{
  "d_model": 192,
  "n_experts": 16,
  "moe_layers": [0, 1, 2, 3, 4, 5, 6, 7],
  "router_score": "softmax",
  "normalize_top_k": false,
  "routed_scale": 6.06,
  "init_std_router": 0.0199,
  "vocab_size": 8192,
  "norm_eps": 1e-06,
  "grad_clip": 0.5,
  "train_tokens": 539100000,
  "steps": 4114
}
Below are experts of layer 2 (counted from 0) of a mixture-of-experts language model. Rows are named gate (a neuron's input weights, with its number), up (a neuron's input weights, with its number), down (a neuron's output weights, with its number) and show model dimensions 0-191. Each number is 128 + 32 x the weight over its row's rms, rounded and kept within 0 to 255. Numbers have three digits each.
Before each expert's rows: a language model's description of what the expert responds to. This comes from a sample of Wikipedia text that the model never trained on.

# expert 3
It responds to: Table cell separators. Pipe characters separating cells in wiki tables of sports stats, election results and rosters, plus some semicolons, backslashes and parentheses.
gate0:148088144200173088160149182112171124080139158108164190130133119070138131147107157122155136080145122104129157127133149131151125103145148085118126144087110146179198100136146127103108061156154104035091163098183109157112194108156149155101166117107151177140204139165170098149116174098097155081145214125111131140126087139141104148194106168118108120119078145146121079172078163129132101091112091071102105103125061160104122143144167139115112165132161122129097120112099120096138166091111150126116146067085095115126158091139120090085125176169113118161099170067115117184194124146108102150
up0:203090118105091151114186037142116130125081169131125107163137147150070151085154117117164128162127081107141157106031077117145104118118144157155156145125172104092084107124083137131107146119169116179149121165078127096137086143086114105092087117142055074108112135124093164127139123160093116179089098103159125121109132089108127090075155025134157103116126079114109112112133138081111135164150142151128096172162153092116124112124138171178109109142102157168134067124152111133144085083120057127146152126118114150055118142149155136164110086143184133143128098189145148138080131057167113064
down0:101107079141143138158115117121104062140115125168182141087084111104097120079106146094132134064096159160111177125206155164174108159147116152120105128130105159114145081168170101100150103076082106163099082120114159173115113133142173129162143112144092079101117148137109135071147078069088139099133077114115106139135099140154139170135106181101108116145118123191119136118173102162119150096148206148147107161139070136042127109122129164130097075124130103092096074167156121063101121114121133201104101173135059149128138188201088135137157159127142117125138160081174106129169159158126056161
gate1:097125138147150141132144089106092130110172132093101145070122106097105178117129092079162121159091132105122125185221072124162077107135110135106130156114043085165121118117120087121078091093086149174125130154140159169103198166102098079110150074105121155058135132148146150112082188108113150171111107114093095116108144127140112135150124123130161106156130139111112157136099078137115173182114151092096127078135107191159136104106100113160172176106138114099115111071089176104151085109162093178208130090158113150126144146107132183116051146101109134132129099173132086179116059149102176184
up1:119161143089160147112158116166127040076164097108091105115116064147127157113122150183178131181112153104115155135085094159147119153131120095072114120158097117111109153100136100114102107118174173142095092073156118106178140159154099102135169100174117019100082159118073066139139144095070155165132080134080169131103148094160180153148059171158097163151140172108125155099123126084201125144118124085173156130146127146150107161145132101177145140119081136127144156100124159079120159128162137164104115106151116175123172129109085101147101133174161128132142126200120080199108109187084137109
down1:139113081180170086130123102150145101152094165134111103091112195077154105110144176137163119105153142137100163190144119108168184090096117171142078106143200166161185138170113127180152117118085109123192156134112137115129154092125082137111151167140137134146102191168172111112132169100090072127170105195163144068148151156174145102143113128115111139121196086156108138167135128178066175122059133100121120084174091096127118130070115128115138109129098129161151143201188102110185108140147088122136118183136085155130126115184076105157142101075136149188123153123141158149194147122108104106
gate2:105166172049112141173129122135127156083121119105172088160149166120153144153172175123133176107171152145122137142139162141128115093156109188174098158120164171128133125071031150144114124069159086145139126154133144151156181153117118110134122134118163098058147118178148150152110116068117180118149124158138180118142081156104174169116151105201054111086095157106132155161165139107117088083127086200136085114111130105112164156133153121142129126127126117131118164119148177078104176103143086112106178141101138137154170107155087087078099126133112113108129121147219097172169149174188204140
up2:129151158175127085132111137123111113106081134138140148129093130131169148184088105126112126069110122149138146108141097094080201138115127129099144114123105102130125149146202047092126176112144165067057112124150138131098090164119112143096072140174122181196138169143104117080100134169160109071150128100102107088107168132125112139142073158113164135062129151164093045101134096141128142188162148071112089139169139185129042147123112144130145098131176096157138087161054102168174086140112078098147100156145109128111096165139158174175130097100068113097088142091088135121077137145146154119
down2:079106120126137122179107167067104134197110138114075106139116141066112109144130094107113151119119184169122113074090108081125122083146119131095141146120126152199109164122054122104134105106176127094109187089077136125133138107143159175147067051126117128171113107135028150104137155118139124059110134146200107121080138163130102146157144104117126140130160086108176158107158106149138160134150186138158139093115132131163132102183105161181109158133159095169168163145163168140107109188101108142148113109091200074075126110140096085126086159056079127096132121112135132106174145077089102167

# expert 5
It responds to: Mid-word pieces, heading equals. Equals signs in section headings like ==Life==, plus hyphens and inner pieces of common Latinate words, such as pro-spe-rous, imp-act, att-orn-ey.
gate0:141131143158134122137136100174137095122142103124113093051128137120128143107105130138199034108194071129136067193190185136185087145124177125146070088109173144106083154113140121137155097081137176219130149136100160127130127162153133082151121125090166177193090111118158148154110158217100163102176145112126174094141161160161142110127094132111143089132131090101077048079131107098128086147167120144140105122167117204131133151119117139128130190125158145127136154121143085130105116146170170154187109132144150137124121120181113090162125141089126114165082152135116145101155155118111130060
up0:139124052079119168156107178102174125154136101111100172118115082096134085076150174120160052126078144112103170179153091109153136115144179111098075181091061100103084115088095136173125165083115157157160179113100050132100120156111157151142130156113113072157142148131138175160122092171120176169099130095131125150092130175159109116125120145179121136152135043167125097087119185075152135102174123151177092144158118123173110153112117145125151128157153123113099134136090131114169098077168126180133091180114122140092127173184121074160149087123138127109184116073096132114089178141108113083
down0:108168127123069134113041117142130085162142138126160105092136112158073149130097110155127161126095207124134170092137135156100118093125076145095119104100093113161177146127145072108183140181160110090137120111103086109134115060102045133062108110156113112089130125117078094167104152164119152184080128186139112087164118122211147141133121153044121159122121170144099095147146135170115119119103109103136127132060102116168144144167110155083143135163125138111111082141048133132078186160089151075067129085102103138158123171132102164118054156152115098135147116115148130149125107075149160080
gate1:137205113137150143140121108117135072224145131115069100172108095166128047144098113197169129096198103132154160093181201120155127118117096128127154100144181112188143159148149159108150079103159163112138106120151124128126134164092116122109153063084088133122129092104172099160060093106164113126163137083159101170092086141170147157154127142149117082160110152104096142105125094154113162094134177146133111146153154113183188142130118136115151198201138101141146201098153142129116132160137155144112148184124137159104122128125165158173109109160195160138098127221132096089116122136106128148
up1:081099133144164208117200125070115110084140187129117166127078141182126162126111070156148117092127125103103073161198152162136113078124100152110135160171128147110152153170090137157116149069168164144097160138095113112091092092076138126166130191137144113092140109137140131103140125159109138141149113153118161077077157085134167151124144108112088088129137128107116171092151097112093139153114173123126146083135165146115121095102154136151173174122138126145135195166052128082144164177127101104121163107071130081117176123118145104101060205104052110163180190099120112094160079157178118111
down1:124166116133106138140136157100122141138105098090095135119147130162127108142125156048082168073162087129135085146135176159043171186124159156143106141065132159155136122199106129069035125147103161150153145098165133153126193173138083081115182124143130174111113117114097076176142106124079163151111158142159188154166086144123073108130159127090164162134156172156118116103095108079143125112110160090117112106168102101095100096130186199082123123149073137091098154130149151114113170107189133110135121087112122111110133139120083153133137134161099162070095054097123091177152080113166163122
gate2:119118124155151128099136162098175076111175188153150143143077170116108095132053105107108197127147179107129129132151062103078107127136104097148143090142161093125152105127157136157129156123146144195113162150134128097186145089109085127121139170100177105115111115086164135156085094148136163096100136082111108183154140160154119106093155092145083115178161086109067097138167154202098129131100130129137178127135106130116100075112138185117057083171139104095131118148115153117123043168136136115104173116128130186207067138141115136111115099169139157100175121166188161077105215100129128149
up2:125146148088124170100121104171132121105154145058091075102155073114134083108140174091141100166142103134127119053154217125140131140115112107127147152063133115095134053092078187105133145083052075095100137136156140117139129148104108110147100138184102165163132181144139104141133111098184105142152157151073143112096126138158139175201096107139129202128110117148143133120161124126151101119151108135121034146169128125174185141131139137105116175075134143182174152094160119088108106113168162150117138183195142097059186151107142106159175075108108125177086110143130132096115159134129146103
down2:150099143105187147145119106175103153158134175137064155172094142167126133095136147148121090108128104150135151138090162093124109132118239139153114089091182147119121094163178118166110158112170124158136113125128093082114158183128060193123142144023093096087099125124132124123115133124111073098123173061141147110185113196108153093111132171095101097103134138120097132158115130097095105096075130127089056114072125103171104134125170121152103127121052103135141157134093103144088085156125112128114155084166156102166174162074123115100180144116144078147123103121118165175102060100120166162

# expert 15
It responds to: Common nouns after articles. Everyday head nouns right after the, a or an ordinal, such as time, film, season, wife, son, episode.
gate0:163171122115110115109088134102103037124163138108119106115141114173154089083185111100081140089115135145153117151155183079165156070174115151175084184131066138134120088088081108146100161076114111135136133188125093130129136210110137128098135119109118151160162137075138169090173112138118115152136081113110106141083104099079076168117157161052126142102126084131105121139087156136094116149123105119075147151143105093166037147126111128134161179126049096084120160137131149176141148146173149139103123151155092122160115113085169180125080160044066106105098165120148136138134151159168102130
up0:081114106137175115122144183135125078096210141085085129178139085150135104095144083124129148109128107116129058124096230138143143127149097121152056109108111100067145093104111120148115104087172104091088096177120101099130194139138137107081108109109136145136120136182120130147141121110158148109182114143128172127093093155116134180136147099090112125082075132087122216161083147145105146167155133183095090114205117062145123109142173117052125136093084098120202123055116147107154132162150142130142111122118080104142104124099124175071131094193167112068118113116146148122123136126123094129
down0:178173101121124107159126171126136148160216129106087099124138155120088172127157179148132069155098127110143124171097127135086109096130152108199145180107126118105139122072181090173182130158200168052104138113140157116100132101133133108118152148130074170161184071105100119194166170118108125078158124199143155140169168091164151145151162147138111158137147128112105103133104128164143143162138185168158083107118149122106128090156107147052119153127091144068193157154158194119123104117136158157082076093174095170137160138210122150097090105123152082121133130127116107173093111131110093121
gate1:170106136087127175123059100105129129159170190062150108121141104093136158129097127146108061146154142057182092157170118108160160106125096117082173120154148105149070117164146110134126089193111160112161124107167129065214119140105122127088069127120164133034125104144139165118147137131142154173141124152158142146136146096124115134113080141144162097162136122152093154134108100023134154098057172153166148113110089122157179123135152149147167102159121060162137107113108104084126178100138146129093099178187094078143127073131152160191147149112075142117101158116105104144121122171142103106
up1:099129121098177030168052106146105088119119151078087089130143133107152152134104155099150127091126118143133184117134183065099097138117097156082169114118160172154130136099147083114143113172152166124106110125136181070154126159104143082056120175159139148096120133168170187186140121125152090074093156122089134165124111132123155130070144072149072084137149094166141122160158142105196149157094155112148160171113099099094145148151117157210148129139110117113150156098134173101137160177148165111144124148185097111040154098151165083139072104179132156126094156080101126144162123111155152121
down1:197101122071135114085151183136122132179119137097184160155116150092101080101120124192153086128082155161154096117126124187100097126162053143151140131148110126112159165073109135110171134154168081185122075115106119122118108143087104120123150084115148108143161163196061123101142174143131162168122149155125145163120134153091103116102138140119146111109190129151120141175114140204168151089108160063135107069159138151156117082133136076163140121118120112119088173125176085107154095139132153068154151156092171063181107145150127146104133146104119127117152183173149117146053106206089068166
gate2:139148083123164095115072116113124121146101217127130106151092095130145089118172183183129121190124164142101118088155127079172107105111092114129086126115128146127100137152170147140147127124114147107039110101140093135172105181106119129162085122115021161067131150110140118141128175144127116179116098138146188104176173178121132112133103065119097049086095096164135093106131090087146186093072114095152175177141121113134184134078108179117144154110094087126138094131126111105144089090124145086085125072067122153133165111127156165064096188082165130087121153104112146150112140130124142119
up2:118093122149039138163108132151097126101112108121172127178175149136143204104156098064117114112127142139136148122141184160100097146134069098091102133155153090199121125142170133122093121160091113135089135140058174117079085158157137112070124135093181083070119055167143164100107136170150146135136121136151186181114104155176158095172122128185165107132133174121093188124152126164140179129156072113076135143129124189138097106076119125131160120064160157123187138155127053172135140108191152108115118089130129161129120127125097181107138109137143139114151128163154170098182133200103116107
down2:067112154141157136067097105128100079116119136130144176125080090152181146069193144127117096104111102080205136119183094153147116167098118153126121150126151166124122088121115161088140104159103118174104129162126201152164154075084196136109129164117134174188124102149149066152150140152153114074135155147079072120104124135128091160109119101063143130111194109123202126196129152121110175122089141100091143113141124127101156128071103122147113148137112131180153075138089149191134147127115117163160097145134131078184154152165143164105040094119148093135136097088116112172157092153137061154

# expert 4
It responds to: Line breaks and bullets. Line breaks after list items, table rows or sentence-final periods, and the dashes or asterisks that begin list lines.
gate0:104118128130105192081150070112149127113116217149153109084090115162122159131092152137071102115210105108133118107153141105104118085108081139124146142171113112100126149148136182195134179092129103129151125149156086149105167177095141107126126076120111074149123082131145127092080045122170040136146100115153183139169112117139160136101134108143164153126111118143132150118102170115086047111109147120116117135117171079189125112077141084096063130173106172069184140204154122136175130114123124154135093113186125126176155130130112118154171117151098075121115174119147162115129077131191080118
up0:158090189143126210145109059129075096173083158161156107159122139089112129102104119102085126180111092154171128158171155046115102180068149113135125048134162112111146077144141131117096103114119088130137144103157051134107132158087107144116143123150100103168103109093062160059100088147116134098160122089119127152119143123090124133170166186116102121165101127178100088167137157125103154103184151147120173144183146176160193144120164100175033135102099109101119180159119170161153144072119169108097144150142139143146157175164155124151160091174149131137111143138093119153138125130118126082
down0:150148037129079183109125117146075202113157109149119113087110099153103138164095138176128184136117127040182124157137114094146070116117146117125171163140196123092105134072148087129122078121167126071139126132157083116130163186128204170124154137125137134140158156103134124155120109161133086102111147177152126116150130079126100107165097119103126103124078107022124134151118135125119077130168125088124099121192113150157149133081126161160138163147159134144169158164137115060095120089164111090164097160114151155188111104048102142138154166149074155134144095127107106141126053157107130170
gate1:081171125125138113144158092125149158169165123159099129122189078153157133147133135126085147122178105135133134099082122087150077126103106041154113135146104112144082166068072165129173095117113138151212082180071116089081110114099066091125169154131090160185148091108121152182076143124161157114134163128115124129133084076153132091092173100095106117135144123133137137178143110185119174119140126181213093126054183139130152116120101141106072184109102147147097119094116179093124109136117124132130120145090119146158133120138085119083088098208078124103164112122141128127115130137120066201
up1:154133148144119131004124058116123059127146125149142146149088113170066130132149094133115130113088115111078163138129113145127153137148123163113139173154119116080194117148216059090121151218135098141060119123175131204141190096186137113089112140072117091105140107157132099130125146132116080114137125128177133098165110080144144177138082158122109065149126130129139137146104167133126127114218154124072155108152112120123160080108136149125161101130146103123112087153130093108203087103132104112143155109141143129092174110077191094139156149126161144145114140137138109142164101120071170076
down1:161143114161133176035127067156128098161109135156173145135125163082095152133167119088106171135119157144075189119125069145136118114153132087192134066094151154154164175173160131128181147089129108150160102088128110159127139155128191102078134144087130122110173154142128079161116126175119172142082174115108129171120120147100096196140163097117134056145081042108128134116154097113112108098148131141151182111120051095082154082083188080103141113128156160154120063145085070103137149103137122125124119102152118057145124141130172073124160134089097180138113132084108103133130158173148130141
gate2:111105091139206174155065182097121108147143082113188133174119110108130095096091169141149071131174108140091094141141142124110113116080083173152137163128159157159113163135139088156047179127114110138161105156153184133136103081113116164115137092128088125161121133103117145117144145159078080165136140105177177126152168138129136160135124094154116158155143112217126090139118195135141103129112096164173167105091167168173095139121096131146165088083191156174132066071118102085025133149085118070139151125136123152104082078102149130131146128123096142135159123178117133156152203134133164149
up2:146162124128119089117188096202091154136113131157091154087124151145110149133165144068105117068103125152113162115109143117167175098150166086075096115176063121136121111128143158120210164103113120129074125128087096109162109150171094089092113110125155164110152157189148084120135100136179132093103108185116103159136127111134144112122156132073170092130138079073119158128193054131091161124134202106087123160173147154135141159138185133148122101172076113101137165164163141141186138141118132185155126136134123064185183131154143148147106086137128101173087171158168112105120032094141126098
down2:160096119088149073102103113155181157150166140151143111151112076103113137166142179154143126176134078174125139150102099176129168089089126131093115141126118126180145112127128138099134114087134164164166136155075146092097159151162118151112081115118162156183056126110119119134118122144095063145084108100139088133088175128100172086114120065071202076106079167112148095132154148134146162142144149125168139089199098129154131116161156178091136187096107150107049127105118119050066076187139142145170165082163104180104153104090127154178090117153149099086130125121074123121124162108171174124

# expert 0
It responds to: Subject pronouns and verbs. Finite verbs, auxiliaries and subject pronouns in narrative prose, plus the articles after them, such as was, were, he, a.
gate0:139123059120174174075154136139112214149155079104124153088148122174181110150081134074135133108100136134120129141175133092082132100194100149099133151106100084189137091167178132071113092115091128140213097149163096192115109151091154106112150181143182125118100071116104120157121114120175185146112153127103119099105130122196084109124129082152153101123108097180180116115074106085123134115117206139082116109166134112118073110166152169112148193140149138083135139119131099157113147142129168132107145154149115197074172164163087159094083161142087119099125134143146074137125127075147116142
up0:140177163086103111105131158126142136105139144151116170154170148126152094092151179167114138117179085161129089080161172146202128136089101148125097125130120130135140164110073124111074082180150081104093146160094172060132157172105145099097139106147102093101111168123169139125090129147099139102108096081102134051161126104170079110171119168134112156138118179103095078085142088194116123129150112165122095119134181154085117166208073111152155125134093109103159198106135151110183147079159080112161078069084081100191083143139134115129138180137108095157142101171113142146121100179156131171
down0:108066084071236094119131139090168154134138154111137158130163118110166098141118144126173075128141117166149141122151152117078092218181153063136132098098092122115172152108181161087182177101135100110163172168143119200098106164173146108163161124161130102101117037082161098095122120118158149094084135114091156168101148099133128146131147066120124152118141202113125100114125127093172133154145141149146078106139152098126146081115102103103108152130180140120158121142156156154129127082122121098130136156177179171071080121103119141142157161062164138078107154095120089169164171142137165147
gate1:160075114179136113067102154159118132155102079170134156112126179166150152053111130110151177122111191131113068129121077147097084142094097102114150121075099100135107135112094139133178083162060100109158101122153132083168127151180140075139102166109137197118082139157157087163125148144077142122135145178165137072144180083118109108149115136053104095161093175095101162088091109127159093101146159169150134197129145114145163174170076194105115126130096115193181092189098163154121155123096098158098110143086136120126144136147093095138095132115118110099156177152124140110124124149060088104
up1:159170129105156098100097151149184103087167122147093110154117078098140169119104173135110174198165203088137135095166128135099118193104149104077126170151144090140095133114080108158144148155148096134122091167110122121093131126132158186091142097113108118131179105120150111168144147140155125179182194107145147086139128129093104122111120180093134133166075189147119100141152132107083094118147156150148059215121093132158129147130096122145120178124104116177166095141140134124124166189120062057141105109148110088155120116093117078192087193151110207137140123185127128178095140142143080079
down1:153123091049110059168105092137098100151146130140130125127106063058146161137164110070136191100110052142111157197125143147178195114131183084134168149101099175182142137168107151168185149199155129107141099129084135192097164104107119092098169133128130102161120091123079155093121121136124167131164167162114164106103134162132093150135118118097098129138148122151128153140113087158149153131170164115216166128142091142067046102121149111179156128126163158122127113130141118048140134097161116155172100135081134167131073122128162144116118188141182111147090153128140175126087132109124123106
gate2:131137159120146135155157133087096086131107143087145124087111101134133113083182149148096151131109128160090109143106137080136067159134118128124105176119158095095132120119163094120094146134068187112090124117129098133189117197094105122148106127144120173112165096108206101106122103125162201156142128109109133074103101145140132114056153146131099135139152088095137153095147176119171131125070130120156143097068167142038178161067143126128119112117202116102087112112168086125122083123129149163046132147081128090124114122137097190152149152127111063168160084116166149183146085137063069048
up2:124127086150081065163107080144162119144143059140123162127163112148140133140063141138124116087134139093140134102180087149092151104110123154148115075172129177172158126139083158138132154109154062173096129156123115107092142077109140114137124135132133162109124165142044144200146142127096094103084150127153095210153144109132152136175142097137094101165133157164157086114173130080091138139174161148143145205149112098193104070174146134087127117118080168157135157157162161148143162171117078115187113110150134156143150117129188092138114094129171206050100163142111120102138106109140190194
down2:125119114143169132092095140097182132051130142110121150136160144097131106097078121155126111161114104126195112092064143116090124110116105101138143110214193170140161092063122075110115130162139092162083087102118171143152148153177092119106115119073098142117091123138166113097174141173133067147072102145133139124180090078092111129120182046100144140122110145161154144166132132166139158082156126144117166177094134113155128117175143108145169158127080120088095189136054118158180148107145133099119101201151093169094099068139113132155201113126142145090064140149105090148146156133158133182

# expert 6
It responds to: Capitalized name starters. First word of proper names and titles, such as World in Guinness World Records or World War, New, United, National, often first-letter pieces.
gate0:051134025079180183116101106126070143136109092158130053093158154113111096094090049146171126135077097158169125185104155100113093145095107098095136081143089185155154161060172106108072093197177130144174138138116151133169170115116130166110070148155178112094139105124155112157119097179150118157188118179146149182172090107133129143135132125141141051127097157106151104141156187140148141072065126153098186138134100120094114127110095196152113135128134147118140143095183074097134097125157129125123090131122121127103154087148105132131169142123148155121147113146116122092127115135114144150
up0:187173199156089146133112123102125103108144172163222168164134090175075173158152173115053122094136144111091095054141183171167199136154113136145127148167117095122123150162122134113170125134151133093093088130122142137143130111162143078079168174118168183138085201127124147130117138104051148131062103105114142134126097118141157147120112103147139177162155119108090145085127074139132113162121123086148113135136183120103157076195150072107196123107141096183167112190114124152102158150096151153077133119106098146145098090142142159137115109143143082151162143090145126126112095141203104125
down0:095101187074121147121132124105187112152096153152109117181143149084161056071092138124200118137082133155145080130126173059112096142112104143124139084133152134139152128110116149104187125142147107173121110121144117079130086179115130144144142102109186090147121130111136087087066134134167147136155082066168119087105127091157168091074128098057148131117185150140154078207140190155151062163167085127128147110120154100101086138136095121167142106092172190076111109115106096096178157132149125047177129183135146115095163178119115101134142086126110098130160093085095130151121164110165138123
gate1:107203037153171154092156074125109136099059110128110126038069065134110108121128151129104104057153154145132063120119190133156159128129127118149140127103125130176182145088099093104097141120180129165095106168109117134179132063078089168146127119129114150121127148119159165148172151197146107110124150128081126172156055129158166141161144137134099094142112146146078142134128135176139116127101115147172180203170103113131080152130205179136121121161163146101108141112133141142104140154093121141139105149117084089113119110111090125210159140122164161105170110130190172079121113090136164148
up1:135222090172125119164083138151121103092058101106128167140093121096118098204152165089182180041135117157102073119145111102179133136137157128148118132148210134167140139171134104086063146123135133197139152176124163176129160136105186086176127113167112135164157186147154146127131152102208166107079132173142072117129093149120144125106086119113131136162118123143141148129110127172112105166045109157092136127137056087157159038095126078110154148157127160112116150103143113102125115143107127148165127176117126133175134138149133126154171159137110163144142155174096152146096143112115164170
down1:111135095118209112180178166095163198135093203127158113127126178140189155132107156138128051124156156121150203174148150129081158138164211133142201136125100107118098144058149181100132176101090117131085111103175081166141137116145135093134088091095155151127088093132122140107112108113117128085099127139089123178066076094108110144092136101111077146067116130118150113128160098119114117074115161124109112160110140126157142124112149154133172157142146128111139160145085199138083087141161100099156106151164139086119129100217125148169116107154118114159071082139125174158086145115154082105
gate2:117142113192100167096096023115157153113116105112175127083106120099105141100117146097094126077078119111158123135164147098133103132103086126143150032154139136188110131123131113130101111090121065099157165079112151120170107122098162091056099185128121148131142106135108161145130157101141137161145155143121094149167078178140180101112117079124161103098136155125138109150140187099162096130179157107093174104129146140128194127081144100084132155180165139055133102108132128116131115155107136143106154098132100126168183142155136144101153038149133177197126091124115156144081180134096232149
up2:116115138174164182167123177165185133110120112123119094107108172100111133101079183090127102111128132102139096108163166094174114087120144153092115142158108146141134168103158165164052036108170114092078146129148113136122087092120117099108129112133171123185131112085085160142087139152084084124137163181104163068154115161200162123125099151138157165133127062089077165098177188095159165100150136089051182144126125093138130095107193111104162163097113162126089124061118129123153101151144114156175150106089106108162167087102127123152188115076118119114093078130104197147135136138118122146
down2:094133089099110066109103119110091125150115093088138112113122158095143177133150155133159173093112116110131150124147111193149066112127085107097085147186036136121160150125136145114124142150162158129125150138159142139110140148114087102135146120116110090149112140066152102114172102110052168182101115105088115118123110120189080204058150168190166147091114114149130149096166158139113135103166103199168146108126127100135161111146084133072088177150119067166169146099099186148118180146141083164129135057129171121095109135148170093185097101148128135090110166122143147110152137145104016120

# expert 8
It responds to: Range and score punctuation. En dashes, colons, slashes and minus signs between numbers in year ranges, scores, times and tables, such as 1989–2003, 6–1, 2010: Ceará.
gate0:175124159133109090078111164094087171110114097108110149158133098123196139138135033114120109092125118131118057164099110136141097056143147118098101137121152172095182162104132109107129122142050166206136057068107151131062125167133100112110118105137103114124099131164111099118148137176110107156172113060164127127129126110171084176117165103108110126115177138152119127129142115129137069143130140139116132083107184158182171139076117091172156050138122112137138057166129138183109138110103152154145164130100073124138134120157115071168176121071112140166157171153109213135120159080136105136
up0:090116045111136096134121187100159079107147107086093121153184104119097083108062155111070121122121109086120137202123186099095112159119127192183127114139081103115105116145122127118129109098100086122094115181139137181141072097114136120124170101195174115110200079152132143149159110092123145138096117142165128112119153090111149121124079184162138136110119082094172127137119137130106168111141109137054061140167100152059141137113127175097097199126111161166131138106173173143130183171201121157091106190137111118105145171122141171105064158136125076120123097120153125123097147077113139174
down0:088178140138121113144078143094118124096156171128097091134162170147097137178066152173151138142140137112136090156092186144135121111100170167114151093110114070051129117125116154049176141108131125124164105147190212172111133164140153138187143132122075115139156125170144103116156188131123143034117137132138101157111112094135143131086104137093134127179109106112139109165088144146104074117131076134126121100146229089065091109128100206128178149103107111120082133066138153077132075172110134178187142117172140138144149075141107110109177100076145147082113112174118147127119123125142162121
gate1:178135113177111151146142139095104123140084102162096125102118104146121125104070082112136157116119110218121093132092160124096053107030148100125126079177149095129162137139131182117128109141132104158104114136093161097138230128163071085108102179158110154140153169193176080100113104091135101113092150093137064156132106097164139093082162147134107138121107153093100157101100095139182080106129091079208140111108152104154082121118070165131181141107088112101109169146123151079048123174135135185111145127120125142146109120101077129128152158187123107148117134159113147101102169135089153131
up1:112164087189139143098108105159151115152084133118118126199120115106096150102078125138111120122144091092028152106204143112120182118132115124157094088139152125194187117143158159124129144162144167200128060142149128183155120161181073216084185130161099150167074120159077157136150123134082129157148153203144145130131096137112124146091126115149156107136155084117119084072091138146123102111135083113110129124052122119082171078113121105093185116127125124115121112145163162161089168133165100107145138101074124116086056131150174143150092180133078122119150135162076144086134114122150115136
down1:099096218159117160146175059127135187138136135129089156146149126097175114120139075138154162207102136186130134104069138124122142144088162131175065167114146163147120109167149091142192142051127123129132164128135106124127126090135134106142097168114131108083115135133172085112159118069096168085192123125127157159180180095121079164144137129116095138174121090103133165157208156157134128088109144130094113087104171137123131138119098179233114143121111078098136103127148126127169087107108157083096069111133101090130141129135163121154129067073117158190139126190147151163151109100134173111
gate2:165154046139100093132137119099098082123144131120159161109116130126126115161120148074107132177160120175058112118149128107179101157129173106124136121058154130095085079078213107104107144061143154164130097097162107088146116112136132156126091169149114162172136140102141093089135117141098176152110169156115113114169135091120080122155191118140116182135118139122086111035100073137129123108077086152135111176098162104119130131116107144122111161154193210088045149150105130111159106162178160188117117137115140196141098090125168113121045109143125108104163075085142164139123154159140093145
up2:177138116149102142096147083080151100088115174141189156099119126151118164166152097119144141133133162149043093054092121159192113107161132114085102147080166088119131136126104117116068099096159148176168082161146113126130178131067144156097118170116127115142125171149197143074128080122135088152120128139075121110134160129145038139206152140150176160114045141123154096086146121123152142139111068183147106163128124133090082125089106171119064179145137134076080132150100167127187068118161183171127123101086094131156130146140180165122063148119114141113131130097146114145120115131131105156
down2:122164116123113048127135126147087199156087132145073119147162136100098131092121104142149116147128113119161138179118172148118163174143092050103179193149150113078131064170147146155184162167119106080144107053147171183108193144131136151133078122195090137135176103151110085131143077079188121103102140167111197134132187136168139139122052108134170146170120224177063165093146121087117122142111116139109136073091146126152151137109143156155142106094122095184150114115168149120081074146133095113149133106156157155136146165152115115093126166093149144129138131153113166145110099112115128128